Experts of a small language model: 4311 steps.
Below are experts of layer 9 (counted from 0) of a mixture-of-experts language model. Rows are named router (the router's row for the expert), up (a neuron's input weights, with its number), down (a neuron's output weights, with its number) and show model dimensions 0-159. Each number is 128 + 24 x the weight over its row's rms, rounded and kept within 0 to 255.
Before each expert's rows: a language model's description of what the expert responds to. This comes from a sample of Wikipedia text that the model never trained on.

# expert 29
It responds to: Score and table separators. Spaces, dashes and signs between numbers in sports tables and scores, e.g. the dash in 0–0, spaces between cells, +, −, ±.
router [ 81 115  98 140  96 116 118 113 145 108 122 155 125 147 165 112 115 107 143  97 122 121 145 121 146 112 117 130 109 140  89 121 176 118 128 141 132 127 163  99 117 123 160 139  96 109 133 173 140 121 159  67 148  91  89 136 113 174  73 109 110 129 141  75 158 179 133  93 151 128  93 141 106  60 116 131 134  81 120 117 141 127  85 156 151 100 163 102 120 148  89 130 128 102 100 109 135 106 124 155 171 143 126  96 147 125 133 115 163 117  92 115 109 125 126 139 150 122 137 134 167  70 116 125 124 138 124 110 140 122 115 117 122 136 155 150 114 101 110 144  79 131 135 153 143 107 129 135 125 144 116 147 133 107 131 114 122 107 191 101]
up0 [211  90 139 114 148  94 124 166 159 134 124 145 133 152  98 110 105 174 174 118 157  78 151  95 123 140 135 130 127 129 148 134 111 157 113  82 113 132 122 126 118 129 124 153  76 131 126 132 123 129 110 126 164 114 123 104 122  65 150 186 149 104 115 135 130 139  89 144 142 134 151 154 127 130 124  75 137 112 144 140  87 135 141 116 108 162 146 133 130 147 126 121 132 130 119 142 155 138 146 137 115  84 153 123 139 161 123 112 109 183 126  99 103 141 106  94 136 186 129  97 134 157 177 102 146 117 101 143 175 100 142 116 131 146 113 160 103 157 148 129 140  86 111  96 128 146 127 145 124  98 125 126 154 120 138 158 110 148 112 148]
down0 [110 150 121  87 166 166  99 110 157 112  89 104 118 136 126  99 160 146 127  88 145 138 129 131 146 122 161 104 155 120 115 138 121 110 110 145 151 110 140 162  96 149 142 132  89 130 116 136 162 123 105 176 108 142  80 150 144 113 134 128 133 138 121 147 101 111 118 139 120 159 119 104 108 163 104  94 139  83  81 156 127 123 100 112 149 152 129 159 147 121 157 119 138 153  85 141 137 149 139 135 103 144 127 104  91 195 141 100 129 147 100 139  69 119 102 132 123 115 145 138 163  86 107 133 115 100 117 131 163 128 144 125  87 132 128 107 163 158 190 116 159 103 140  90  95 156 113 135 134 156 141 175 164 156 108 138 108 120 102 142]
up1 [121 185 155 107 126 124 125 175 113 116 151 155 121 156 143 124 154 144 157 148 144  93 125 102 125 143 139 117 100 133 134 203  97 137 135 153 124 106 138 139 136  99 131 138 104 146  87 121 137 156 150 129 103 118 159 133 112 147 138 129 111 116 146 108 113 116 147 120 109 164  71 133 128 131 129  72 139 147 132 134 136 118 108 181 159 107 150 180 141 128 129 136 119  79 127  89  86 106  81 103 145 142 106 139 109 156 166 141 124 138 103  95 122 113  95 103 115 188 146 121  92 108 115 153 138  66 105 149 120 159 141  89 137 136 134 120 145 110 107 130 121 105  73 128 151 150 114 137 113 154 161 128 125 162 112 134 110 146 153 160]
down1 [133 102 137  74 134 142 130 131 104 149 151 167 143 162 116 111 115 167 140 121 133  81 140 146 131 137 111 140 161 122  84 119 121 137 129 111 171 113 127 120 111 127 132 132  81 154 148 137 106 108 165 104  74 122 139  89 116  74  99 137 125  79  91 132 139 106 152  80 151 136 112 176 165 124 100 131 149 162 146 115 180 160 127 152 124 165 139 160  84 153 131 100 110 121 126 115 122  97 146  94 154 105 129 136  89 123 148 162 141 147 131  88 129 144 163 126 118 127 150 108 109 147 104 124 119 100 113 139 162 141 102 131  97 144 145 140 123 134 136 111 143 145 150 142 104 145 144 159 147  76 164 136 124 129 154  97 123  78 116 172]
up2 [174 105 168 118 133 117 105 165  89 127 112 179 167 145  88 123 150 194 136 140 156  97 142  99 127 139 157 159 135 113 150 119 108 141 144  61 155 152 106 136 141 114 137  92 108 166  56 111 167 137 116 132  72 105  83 131 136 125  98 146 126  91 105 135 131 120 126 135 153 130 119 137 142 150 154 127 105 154 155 133 104 121 123 155 116 135 126 131 133  75 101 112 116 141 139 144 155 123 132 117 128  92 159 119 151 144 128 156  98 133 153 128  92 162 125 128 103 133 116 152 130 123 118  79 159 116 160 119 120 121 172 106 120  97 142 149 116 134  96 116 135 137 114 139 164  95 118 128 130 122 180 132 144 137 116 127 143 154 111 177]
down2 [156 143 141 117 114 128 152 147 121 124 114 134 174 180 113 141  76 131 129 103 178 117 132 135 107 123 108 160 125 125 110  73 162 115 154 125 107 104 113 115  98 150 113 130 136 124 131  94 114 124 186 116 107 119 129 117 156 106 142 133 128 139 137  97 145  94  80 130 129  90 135  71 171 117 141  95 156 101 131 103  85 124 110 162  91 154 114  72 163 124 129 121 135 140 134 152 131 119 135 129 127 148 145 138 153 166  98 149 131 140 118  98 116 143 151 147 103 149 146 178 117 110 130  83 160 124 124 112 116 139 128 126 121 151 162 108  81 149 148 115 152 137 118 143 133 125  75 118 147 118 108 151 110 127 170 173 132 129 106 199]
up3 [139 119 173 169 143 139 141 152 142 171 143 127 122 113 107 131 131 167 131 169 146 142  94 139 132 164 130 115 101 133 142 146 104  98 120 121 126 109  97 125 127  98 125  99 132 181 130  86 138 133 114 134  90 169 135 116 179 142 147 133 163 131 132 164  87  95 149 176  79 136 142 116 159 133 163 105 164 157 132 151 135 137 147 113 143 141 101 140 111  90 133  94 113 134 156 108  96 100 107 103 114  97 111 171 128 115 175 133 117 111 117 175 153 117 117  77 107 149  98 146 113 131 127 127 118 124 109 163 111 115 123 158 129 124  96 121  92 135 134 140 164 114  95  92 190  89  98 139 104 109 138 107 150 101 132 136 131 121 121 173]
down3 [ 86 111 103 152 113 118  86  99 126 145 117 145 151 135 132 148 171 101 147 109 187 122 106 150 172 121 142  93 152  59 107 131 158 149 115 122 154 113  93 147 136  90 164 156 129 113 133 135 146 126 126  97 156 111 152  96 111 141  87 199 123 122 127 118 163  94 158 133 167 108 116  58 123  92 107 115 118 107 137 134 111 136 125 126 141 113 144 159 124 155 105 171 130 110 156 113 136 129 126 146 106 114 106 143 172 107 144  95 148  97 125 137 151 123 166 129 124 136 143 100 128 153 123 168 124 142 116 100 112 154  85 131 173 108 140 143 167 140 135 136 133 117 101  98 126 120 127 134 154 136 177 110 109 139 123 113  92 129 107 125]
up4 [109  78 129 123 161 142 127 134 140 156 146 115 153 126  96 129  81 167 156 100 101 138 123  84 126 143 142 163 140 173 132 127 129 128  78 147 136 126 114 112 140 151 142 131 161 121 112 118 127 116 115 123  70 138 120  77 151 122  93 109 136 126  98 151 112 115 107 117 125 122 102 124  99 123 119 132 130 101 142 106 102 105 108 145 112 111 132  99 142 135 123 133 163  92 172 133 102 147 119 126 148 150 133 108 133 198 188  86 153 107 131 150 146 154 101 154 176 138 138 156 143 115 131 105 140 143 140 101 113 103 169  98 134  86 181 130 143 115 157 159 134 139  86 115 127 111 123 155 155  98 132 134 168 133 155  81 159 167 117 104]
down4 [150  98 152 149 156 149 148 104 150 124  92 127 146 149 133 130 100 111 115 142 146  75 147 122 146 139 111  85 109 151 143  88 145 152 111 119 131 124  81 110 144 153 113 142 120 178 151 118 126 115 131 125  94 162 140  85 156 122 113 130 137 130 166 124 113 157 127 115 155 119 114 167 115 132 130  60 176 109 107 125 154 123 178 151 128  90 102  96  84 106 102  98  98 114 161  96 156 112 139 121  77 140 109 134 127 101 110 144 134 120 137 184 110 133 120 131 153 133 153 148 141 142 108  98 137 153  99 154 138 166 160 124 170 124 107 139 103 132 110 129 158 103 177 103 136 158 108 127 136 129 107 161  96 128 119 117 105 181 132 102]
up5 [138 135 161 116 138 203 108 137 152 145 141 112  56  99 140 114 117 132 143 132 112  94 132 117 134 121 117  91 108 143 124 174 144 102 142 156 123 145 118 131 147  87 110 106 123 176 109  99 116 142 109  86 130 158 157 144 119 161 102 156 123 146 160 131 121  92 105 123 105 130 104  97 108  83 145 130 150 160 167 148  96 146 141 125 130 142 113 114 139 151 123 137 117 101 141 109 111 187 121  69 121 110 111 168 116  80 125 132 108 174 105 144 167 115 133 145 109 121 124 129 123 158 116 134 162 118  81 151 158 144 113 131 173 177 109 119 165 128 128 154 163 116 159  99 135 143 143 151 102 126 150  97 134 112 151 140 121 105 143 129]
down5 [ 94 147  98 106 149 147 123 139 109 129 159 113 128  96 140 124 141 132 128 143 154  82 119 108 113 170 128 119 129 121 129 149 101 149 113 121 148 163 115 111 153 133 135 130 122 128 112 110  94 110 152 147 171 167 105  84 121 147 141 100 179 122 145 144  95 143 122  96 104 139 112 118 166 101 117 130 140 120  91 113  97 126 102 136  87 106 123 126 163 183 149 152 106 172  99  92 141  86 153 127 139 127 148 133 143 115 142 119  89 154 154 116 128 136 126 112 139 158 133 198 105 135 125 100 142 132  99 127 124 168  80 132 176 153 128 126 106  66 114 138 142 127 131 130 136  87 133 172 115 142 171 114 113 178  88  94 126 135 127 166]
up6 [124  89  90 141 109  84 208 131 141 160 192 128  93 123 139 112 153 108 124 139 108  87 149 152 120 140 126 107 170 111 178 142 134 151 157 113 119 130 129  96 141  99 115 159 126 145  67 165 162 139 115 138 150 136 131 156 143  89 105 185 120 128 102 119 125 145 136 130 113 120  97 154 101 178 124  84 168 111 157 115 136 130 134 145 136  87 155 125 130 141 119  95 135 141 129 124 106 143 105 109 128 118 125 125  99 103 169 161 137 126 115 140 154 145 112 155 109 140 125 133 161 170  95 131 136 137 150 119 154  86 123 105  91 142 142 141 130 107 143 114 175 148 121 115 146 133 122 139 131 107 178  90 125 117  97 142 101 121 137 111]
down6 [127 131  67 152 115 119 142 128 138 132 115 140 125 181 179 126 162 124 130 119 115 129 146 110 105 169 135 128 134 135 131 134 154 138 103 169 176 135 167 111 128 111 111 140 125 142 145 140 119 143 158 108 113 138 150 128 112  94 145 142 176 113 125 137 142 164 136 142 110 136 162  96 124 123 140 131 104 119 106  92 104 124 132 120 182 112 123 142 109  79 151 188 140 103  98 160 143  95 145 148 141  93 147 138 161 122  84 116 132 155 120  63  81  92 116 111 129 141 102 163 118 165 115 124 137  98 106 133 115 125 107 102  82 130 101 157 152 121 119 127 123  85 126 153 144 109  90 147 126 133 150 178 109  75 106  86 142 137 132 141]

# expert 3
It responds to: Spaces before numbers. Lone space tokens before numbers, mostly day numbers after month names in dates and figures in table cells; also table separator rows.
router [112 165 101 112 106 127 101  98 122 142  79 128 164 126 147 166 113 154 114 157 111 117 115 156 174 145  91 130  99  80 108 139 140 131 123 104 124  83 125 128 136 148 148 125 110 151 130 109 113 145 155 129 157 128 131 150 131 131 120  97 109 140 102  91 137 140 125 108 141 124 137 130 113 123 139 106 129 129 107 132 139 122 113  96 130 118 134 113 110  94 149  66 156 113  80 144 146  88 100 158 147 122 159 135 126 147 127 133 179 164 135 150 152 130 164 127 100 127 146 112 145 140 133 140 142  97 174 130 102 148 110  87  90 126 100 106  92 154 136  92 133  81 115 152 123 117  79 176 127  77 111 187 105 156 102 149 140 138 183  97]
up6 [121 135 155 136 150 117 183 124 111 119 141 155 112  78 114  97 137 161 152 177  82 161 108 144 111 163 107 110 108  98 160 140 129 110 165 130 136 143 114 149 112 111 109 145 101 153 135  95 139 143 155 176 129  97  87 117 136 155 150 123 143 141 121 162 119  97 122 146 121  98 138 159 127 113 124 131 139 134 132 111 140 151 174 165 117  85 123 147 189 134 154 105 147  95 127 118 141 170  89 104 100 121 177  97 129 132 131 115 130 169 159 151 122 121 148 135 157 141  93 125 174 149  89 128 118 111  97 120 133 125 124 151 164 132 172 103 105  96 168 150 137 138  78 129 158 143 121 118 140 111 106 110 157 103 110 103 123  97 116 149]
down6 [160 138 126 110 116 145 129 153  90 102 137 144 106 149  94 116  97 180 131 165 123  78 144 125 154 129 130 137 102 121 142 151 150 104 153 130 169  94 145 130 136 110 133  38 120 160 145 129  89 168 133  96 111 126 124 131 117 187 156 135 118 118 129 189  89 116 139 113 155 133 153 133 130 133  91 114 129 117 125  90 140 165 160 140 125 113 119  90 131 135 128  80 153 154 148 127 125 133 138  88 123 151 117 120 121 153 101 141 112 135 113 160 134  95 121 140 119 142 101 133 153 133 133 141 124 102 144 172 145 159 124 152 173 134 101 180 119  97 123 110 129 133 111  87 120  66 138 130 163 110 107 113 160  87 115 120 136 120 105 125]
up7 [122 103 121 153 152 151 123 193 137  91 135 116 130 101 132 136 130 140 132 155 131 111 125 152 138 155 105 134 106 132 145 172 130 110 154 134 108  99 136 137  87  86 151 116 110 160  84 128 162 128 166 114 116 111  97 183 124 116 121 105 136 141 156 133  42 109 156 147 117 134 120 116 115 101 115 156 173 145 143 128 110 112 127  97 164 129 104 139 112 107 116  87  71 104 131 128 134 144 157 128 124 136  95 132 152 115 155 154 124 129  89 130 173 130 158  99 144 111 138 134 128 143 143 127  86  86 130 162 108 147 151 171 136 147 139 173 121 126 135 150 110 137 143 151 104 123 162 126 164 125 140 127 115 107  79  77 112  95 162 113]
down7 [180 107 120  88 158 130 114 104 113 111 113 123 157 137  94 131 152 107 115 142 134 122 141 168 145  96 149 138 159 125 109 106 134  97 139 111 123 152 126  87 138 144 142 160 146 138 121 144 123 161 165 120 131 120 109 105 115 148 103 117 119 119 109 163 130 137 104 167 142 130 103 124 144 121 155 136 111 158 147 165 178 134 104 126 155 159  91  64  78 150 112 146 118 122 117 115 101 108 116  96 138 159 143  86 143  89 146 125 108 115 110 109 139 104 106 156 136 140 106 134 171  93 118 112 118 108 164 132 116 166  75 190 114 116 125 164 171 144  88  99  85 137 154 121 120 161 160 132 158 131  99 138 130 177 127 107 129  98 113 149]
up8 [132 130 103 154 146 120 119 146 162 143 166 164 125 140 119 125 138 141 114 129 124 143 116 121 139 132 139 129 159 115 117  78 102 124 142  88 159 146 148 183 156 112 129 117 146 162 111 136  90 152 103 106 143 155 144 157 104 137 123 126 146 134  95 108 135 126 134 132  98 199  67 142 146 118 150 142  70 195 118 158 139 104 128 135 140 144 145  85 142 101 131 121 137 121 127 123 104 130 126 125 105 142 132 115 130 154 184 143 130 131 128 119 176 165 111 150 124 129  82 114 137  99 120  86 121  97 111 142 172 122 144  77 119 107 149 124 189 120 110 110 156 118 141  95 116 157 105 143 149 155 113 133  73 143 137  79 137 114 143 133]
down8 [118  98 140  93 131 120 146  79 189 119 139 122 107 125 113 106 142 158 148 123 132 145 165 158 120 143 177 144 150 130 123 142 103 165 127 128 133  97  98 134 107  84 110  82 113 122 132 111 159 140 141 141 161 112 153 134 126 138 186 159 122 124 142  94 151  85  98 138  92  81 129  93 146 162 135 123 149 123 146 137 112 152 105  88 163 148 116  98 123 136 169 140 135 170 156 148 130 136 120 111 163 120 119 112 151 106 145  99  90 128 123 120 119 155  91  74 165 159 134 126 105  78 139 152 148 160 127 138 136 136 109 107  99 152 119 109 163 129 149 172 143  98 120 100 124 111 102 137  76 151 153 152 114 124  91 111 116 127 122 121]
up9 [140 132 118 105 117 107 144 142  99 154 124 149 111 111 141 126  74 114 134 138 124 132 136 154 111 122 143 108 133 129 126 129 134 111 145 149 133 152 111  89  89 159 161 111 103 145 144 153  78 101  75 146  86 137 172 119 111 166 156 139  80 116 137 147  97 121  94 129 125 125 123 144 144 161 122 101 213 127 164 123 101 134 132 146 110 142  91 104 113 130 103 136 123 120 148 135 114 120 182 124 125 133 148  80 109  85 131 167  96 113 152  93 150 119 152 120 137  91 144 151 131 169  94 119 118 102 143 119  96 113 133 151 136 157 168 127 130 125  90 169 131 162 140 142 139 118  91  73 128 114  94 100 119 125 114  92 116 131 166 153]
down9 [ 84 152 149 118 123 125 120 134 116 150 131 104 154 165 140 105 123 134 127 100 155 101 134 163 148 126 155 111  88 103  89 151  72 149 133 108 161 116 107 118 144 163 108 174  91 142 150 139 152 129 128 121  96 156 122 128 100 143 127 115 100 117 118 119 110  99 124 171 118 208 120 133 153 104 143  96 101 151 122 102 132 101 161 170 136 181 145 149 119 132 115 106  90 156 157 123 139 123 111 114  88 112 155 175  91 155 107  73  90 119 157 123 117 148 149 146  90 148 107 149 120 112 161 171  82 153 138 125 124  86 100 128 155 143 139 112 154 137 159 137 123 134 117 102 104 110 124 115 131 128 133 121 147 116 101 141 145 152 115 144]
up10 [108 148 132 178 118 102 106 144 123 159 123 164 164 149 127 138 130 156 107 129 148 123 114 119 136 147 179 137 129 117 146  76 130 124 183 150 133 111 136 173 145 134  86 103 137 139 133 172 111 153 101 110 129 113 149 163 129 151  75 128  85 113 127  94 128  92 147 109 134 172 131 154 160 165 179 151 123 128 146 165 155 122 111 130 128 147 134 108 135 110  99 109 132 156 133 142 131  78 103  78 117 107 125 131 140 138 169 118 117 106 135 150 117 149  99 131  99  77  86 114 146 115 124  99 121 112 112  87 114 143 143 111  97  94 138 159 100 131 162 164 126 115 148 123 141 124 132 152 150 130  98 135  77 110 121 152 157  81 140 151]
down10 [130  84 106 125 138  84 155 121 152 142  98 152 107 133 121  84 125 159 127 127 142 137 152 131 114 108  94 170 116 113 134 120 143 165 138 127 108 131  79 150 131 158 131 102 118 146 124 132 150  99 144 107 122 105 140 159 119 113 148 180 101  80 148 148  99 131 153 161  69 119 143 148 175 145  72 103 128 100 139  90 117  84 104 121 129 144 141 103 140 156 101 151 127 127 108 106  96 149 127  84 156 140 156 115 151 121 148 109 131 145 128 120  97 174 166  99 149 125 148 136  87 125 127 130 179 116  96 136 140 161  93  88 124 191 108 160 150 100 149 175 113 136 158 136 129 139 121 132 119 146 149 141 108 131 123 133 107  98 131 135]
up11 [135  91 118 152 154 148 119 139 109 125 121 193 158 152 110 109 127 130 106 168 150  96 130 137 140 180 112 118 127 158 139 111  89 129 138 135 107 139 156 156 149  76 128 147 122 174 127 133 109 143 114 182 137 120 121 149 136 144 115 132 164 106 126 141 111 119 143 173 121 149  56  94 153 161 113 143 124 137 149 115 119 107 121 133 119 134  83 102 124  86 124  87  66 121 162 127 104 152 164 121 126 149 104 119 150 117 182 145 106 134 119 102 131 104 137 128 116 151 149 119 151 121 132 152 129 121 133 113 159 116 111 156 157 140 137 142 158 119 137 203 110 145  88 116 173 149 122 124 152 134 129 113 155 122  87  97 110 121 125 168]
down11 [145 122 139  98  97 110 117  98 165 135 115 164 143 159 155 138 150 135 139  85 136 130 117 169 144 128 146 181 147 123 118 102 121 109 121 125 134 106 147  92 144 125 147 125 177 132 141 114 135 134 154 162 154  97 129 103 132 132 129 133 130 130 110  86 128 110  72 137 138  90 107 153 148 114 174 135 150 121 133 172 131 128  93  99 145 140 113 114 114 130  96 114 124  94  73 107  90 132  87 118 146 119  99 136 116 131 142 162  87 168 158 137 159 137 146 139 142 138 117 135 154  93 175 140 172  87 111 144 126 131 103 156  93  94 165 109 127 168 131  92 142 119 134 123  93 160 162 122 101 111  92 179 110 119 138 100 168  96 128 119]
up12 [150 140 118 196 116 142  74  90 141 125 163 128 159  94 166  96  83 176 151 118 117 129 149 123  53 115 112 160 159 144 136 145 123 146 126 171 120 105 114 104  94 122 110 119 183 121  93 151 120 106 149 162 124 124 144 134 113  84 131 128  84 135 163 121 155 129 123 145 125 105 104 110 107 159 161 103 151 146 151 151  90 103  97 102 148 116 153 109 138 155 135 125 153 121 149 109 139 150 169 111 124 123 131 142  86 144 138 150 125 175 158 143 127 131 118 154 138 107 148 129 137 108 115 146 126 113 141 119 148 161 132 107 138 157 135 112 123  57 139 133 133 134 135 112 146 161 133 118 148 152 152 131 165  99 152 144 132 139 155 165]
down12 [ 85 151 129 154  86 149 171 143 124 154  72 137 124 130 123 178 155 157 131  98 116 112 121 113 152 161 156 160 111 134 120 116 186 132 146 151  95 135 113 144 136 118 164 103 128 168 151 147 146 135 113 145 111 135 135 148 131 119 113 113  96  97 143 139 133  98 114 119 124 115 129 131 133 123 123 107 104 117 116  91 103 125 111 121 103  82 164 133 141 110 165 116 148 133 125 106  64 101 122 138  75 142 120 125 116 141 162 123 141 126 167 138  78 173 141 101 105 104 152 127 121 140  83 150 100 106 134 142 127 144 140 114 105 166 193 126 122 105 169 117 160 125 151 136 125 109  78 134 125 164 152 136  85 113 113 131 117 181 119 111]

# expert 28
It responds to: Counts and quantities. Numbers and quantity words counting things, digits in figures and list numbering, such as two, several, 17 fatalities, 48,000.
router [ 67 126 132 144 142 123 154 162 135 139 127  89 130  98 126 132 113 139 140  85 181 116 141 155  84 119 114 177 113 149 100 114 116 168 147 112 135  98  89 121 184 132  98 167 161 116 130 116 114  91  88 114 125 165 142 126 119 114 163 117 122 110 103 126 133 145 110 136 135 149 121 115 173 147 180 162 157  97 125 117 130 132 147  96 108 118  90 136 108 124 103 148 128 134 137 191 109 102 180 113 115 144  92 136 127 163 136 123 133 150 112  97 114  90 152 132 146 132 127 126 105 137 147 123 123 117 130 121 110 117 160 175 127 113 152 174 146 119 125 118 107 102 123 138 121 125 115 163 176 128  98 147 161 105 186 114 123 111 156  96]
up6 [162 161 122 156 197 129 144 138 184 205 123 170 132 102 152 141 164 166 125 166 104 120  83 108 122 141 140 135  96 111 177 125 129 149  88 119 140 122 130 100 147 105 140  80 130 127 106 124 133 128 109 118 113 126  97 104 115 142 120  87 127 133 121 115 146 109 133  97 131  71 133 101 144 132 123 130 134 182 132 128 107 130 145 143 114 142 126 156 101 154 124 117 131 140 174 138 164 134 114  82 147 119 146 130 132 153 153 104 158 173 134 124 111  89 136 148 138 114 121 144 147 105  90 117 127  93  96 159 121 117 138 109 102 140 190 125  95 124  90 128 118 100 109  93 134 121 122 112  94  81 134 128  88 119 124 132 131 136 140 122]
down6 [121 109 165 144 114 131 111 104 122 125 128 145 108 146 145 104 137 121 184  77 110 151 151  94 123 103 127 139 105 128 142  87 127 112 124 127 151  78  99 109 136 102 153 109 126 144 110 170 117 145 132 120 126 135 105 116 128 154 153 123  94 129 118 149 119 155 106 145 128  81 127 102 166 115  95 105 128 111 124  86 134 143 120 136 124 106 126 157 123 165 171 128 137 166 104 179 113 140 190 166 111  93  99 122  95 128 109 182 175 121 118 137 100 175 106 171 140 122 157 145 128 121 139 107 127 111 155 134  77 118 117 122 129 106 153 130  89  89 182  91 114 121 155 137 116 127 139 127 104 129 102 120 123 152 140 163 160 163 165 148]
up7 [132 195 100 104  82 101 140 157 111 129 141 122 130 141 181 155 139 136 139 148 121 139 150 126 144 149 113 142  82 116 127 148 169 139 118 161 111  73 116 128 149 149 131 164 118 151 129 105 169 185 113  75 144 134 111 132  99 113 117 148 137 158 147 121 169 140 135  82 133 141  92 110 147 159 134 144  89 130 125 155 143 151 115 104 166 141 149 149 126 122 129 108 148 105 121 132 108 113  84 123 115  78 117 128 156 158 142 148 175 112 121 154 127 100 143 135 108 128 123  98 157 161 118 149 124 105 161 129 140  91  83  98 110 125 141 155 123 163 123 107 126  87 147 110 141 113  95 144 146 124  98 152  79 143 140 118 114 126  77 153]
down7 [151  99 109 151 129 144 123 134  85 156 113 163 118 145 137 114 110 148 145 157  97 147 146 132  97 140 103 146 104 121 144  90 121 149 158 138 119 166 136 128  79 131 105  93 159 158 112  90 152 103 132 133 118 132 122 121 112 126 161  95 131  86 112 113 143 129 140 155 106 104 113 142 141 129 109 144 132  64 123 115 129 110  95 108 118 164 111 137 137  68 128 129 131 144 184 120 121 180 157 129 149 134 141 128 154 158 107 132 163 105 151 146 106  96  77 107 127 142 124 148 104 103 149 130 159  88 136 178 140 138 186 122 106 123 144 101 142 160 106 176 108 125 156 155 129 115 158 160 131 105  97 103 111  84 176 135 132 107 106 124]
up8 [197 137 159 151 127 137  81 110 155 121 135 180 132 178 115 112 118 128 142 138 145 147 154 161 137 130 135 132 118 114 128 130 114 143 122 130 166 151 128 157  80  93 108 111  94 141 130 136 134 116 122 110 108 126 132 129 133 109 128 181 145 136 140 101 149 134 126 177 131 104 106 173 113 103 175 108  94 105 147  91 143 116 108 149  88 121 172 136 119 154 109  88 144 126 145 125 153 119 161 140 114  63 137 151 128 177  99 105  75 139 131 120 123 138  93  76 165 122 119 139 170 156 145 170  89 151 138 169 111 150 116 131 122 112 121 104 118 124 121 109 141 101 132  94 129 130  94 132 114  96 123 142 119 125  96 128  97 111  97 144]
down8 [138 148 135 126 170 126 129 101 141 132 100  90  95 144 107 106 157 111 133 109 127 155 134 108 135 118 137 117 127 133 136 137  75  77 144 112 144 168 173 154 104 105 164 135  88  98 130  85 132 154 182 103  86 102 137 111 140 138 142 146 102 135 146 155 120 103 155 134 105 112 120  97 153 146 133 132 105 108 158 131 141 139 106 155  98 119 150 155 173 162  99  90 171 154 125 151 130 160 174 134 160 155 149 145 170  99 110  81 120 135 135 102 135 143 117 152 114 108  94  71 143  97 123 119 147 121 142 160 122 147 122  83 137  81 140  88 130 113 146 146 146 141 139 126 102 123 158 116 120 120 151 157 154 129 104 126 108  79 129 124]
up9 [215 121 123 114 113 168 119 160 137 173 172 108 130 125 118 138 118 149 153 150 166 142 129  83 103 148 109 157 113 118 139 137 102 145 119 102 115 144  94 109 165 147 159  94 123 153  88 125 130 180 116 132 130 150 105 121 190 131 131 164 116 157 159 129 144 106 110 134 146 121 144 121 120 147 101 136 132 158 116 123 149 149 153  79 132 175 134 138 118 110 135 113 107 142 186 126 150 139 137  90  74 105 132 112 170 118 114 127 134 139 142 165 113 105 122 119 135 111 122 132 159 133 112 130 150 141 137 151 125 115 107 158 150 149 138 151 125 195 140 128 144  92 107 112 118 160 154  93 144 144 103 128 131 109  70 147 139 144  95 129]
down9 [125 160 136 135  97 158 115  68 121 126  94  98 143 124 144 146  94 123  94 104  90 159 119  73  75 166 152 104 132 119 136 152 129 105 135 125 141 144 125 104 112 141 127 133 206 146 143  99 114  95 151  94 118 106 145 122  69 119 126 143 156 115 151 131 116 153 118 100 157 137 142  82 135 124 131 163 135 117 119 145 108 117 127 176 133  90 175 152  94 152 117 135 158 106 110 132 150 150 139 124 149 194 114 144 123 174 118 136 116  92 116 103 159 152 116 130 132 139 148 101 117 141 130 144  95 144 127 141 147  89 143 106 137 158 126 141 149 128 100 113 134 141 157 131 148 146 135 122 113 156 120 136  90 168  90 154  94 126 125  92]
up10 [156 119 119 148 130 176 125 115  90 161 150 154 108  91 114  92 136 142 146 167  96 137  88 100 155 129 115 147 115  93 200 111 132 129 125 163 135 126 109 134 110  66 107 131 123 121 112 114 128 142 149 169  91 103 127 126 117 125 128  97 141 111 129 121 157 142 110 112 146  72 164 116 127 122 105  94 106 154 151 130 146 129 133 124 126 135 152 145 142 146 127 108 129 123 114 128 147 121 118 102 143 130 119 117 106 130 153 140 173 151 145  88 158 133 110 156  96  94 128  79 126 132 137 116 148 114 149 177 111 158 155 136 135 110 132 104 119  82 219 104 107 164  93 130 121 136 118 149 113 129 173 124 123 150 148 121 174 164 154 129]
down10 [138 135 127  96 150 122  93 111 127 100  97 154 143 141 112 128 195 129 135 128  68 142 132 141 140 129 110 125 167 149 163  82 162 111 119 144 153  85 175  94 120 141 158 111 160 107 147 113 142 182 107 122  94 182 117 114  70 132 146 101 154 107 114 113 177 164 127 120 115 121 114 111 130 122 139 156 157 117 150 127 126 106 110 113 157 164 100 130 109 108 125 131 136 139 162 142 114 152 102 132 129 103  94 127 142 126 100 152 125 131 158  99 101  86 132 120 130 121 133 122 165 157 129 119  99  82 108 181 121 155 161 124 131 103 136  97 146 145 105 142  71 145 151 129 118 148 114 142 126 142  77 126 152 109 143 151 151 116 114 107]
up11 [110 123  77 111 174 123 140 171 110 142 123 216 112 139 136 158 126 118 133 102 145 153 106  96 134 137 152 112 105 112 151 190 123 140 120 102 139 153 125 142 106 138 135  57 162 127 133 122 136 173 120 110 132  99 126  82 143 163 154  75 127 133 126 149 132 138 110 136 128 125 125  99 140 165 126 143 148 133 121 127 131 132 147 145 148  94 124  88 125 110 151 160 108 151 158 124 107 117 122  88 140 135 124 174 102 110 145 128 138 156 117 112 173 142  91  81 142 137 129 131 143 115 156  96 148 113 162 132  92 181 116 148 128 101 130 121 132  69 123 153 154 143 135 103 149 153 106 134 123 115 131 130 100 137 123 121 171 121  85 148]
down11 [120 143 118 104 125 142 108  93 124 111  97 114 121 153 137 142 174 119 104 152  92 128 100 109  98 110 153 148 120 118  97 117 120 189 117 191  71 139 124 145 140 110 109  63 156 121 158 114 179 177 122 151 147 147 155 147  83 102 111 133 133 112 131 127 110 136 141 157 133 108 109 126 112 100 113  94 143 110 105 137 119 129 115 175 113 128  89 146 145 122 150 157 143 124 117 133 100 145 118 119 157 140  96 175 148  85  97 156 121 166 146 127  87 139 146  97 120  76 136 142 125 128 125 130 125 141 120 104 174 113 106 109 175 121 160 168 156 126 129 142 151 143 144 135  97 158 131 136 149 117  85 133 154 105 136 102 106 156 140 132]
up12 [138 130 129 106 115 157 164 140 114 132 142 128 158 106 121 162 127 107 168 111 151 157 135 130 131 145 137 108 106 105 124  80 137  88 125 111 145 179 140  96 125 123  78 134 122 122 164 157 106 107  90 113 123  98 149 116 134 118 143 115 150  81 112 161 170 132 131  99  93 118 104 163 135 143 177 146 134 136 155 106 144 137 116 118  84 135 133 133 166 113 142 131 111 126  98 122 169 102 145 140 150 133 160 113  75 134 101 115 158 147 135 113 100 113 111 119 112 149  67 161 130  85 101 129 118 134 111  96 102 132 153 108 122 184 151 133 100 114 145 119 172  80 149 131 161 146 182 129 131 141 125 157  99 112 112  66 114 142 132 126]
down12 [139  87  87 137 123 113 159 167 147 143 132 162 112 122 123 140 134 127 140 135 133 110 146 115 127 113  95 130 107  92 135 103 150 111  97 133 131 171 195 134 177 141 130 157 124 133 108 109 119 150 146 122 164 148 158 114 141 127 176 143 159 120 158 153 152 155 151 144 164 157 150 127  78 169 125 108 125 145 179  62  68 128 110 115 134  82 151 109 126 134 114 134 141 125 130 134 101 110 133 153 132  98  94 143 138 159 114 160 132 124 117 124 163  99 118 123 107 134 103  76 105  89 128 146 111 145 128 141 123 125 149 124 112 147 149  57 127 159 100 145 143  71 116 112 135 101 117 131  89 149 121  99 131 136 107 108 103 132 137 122]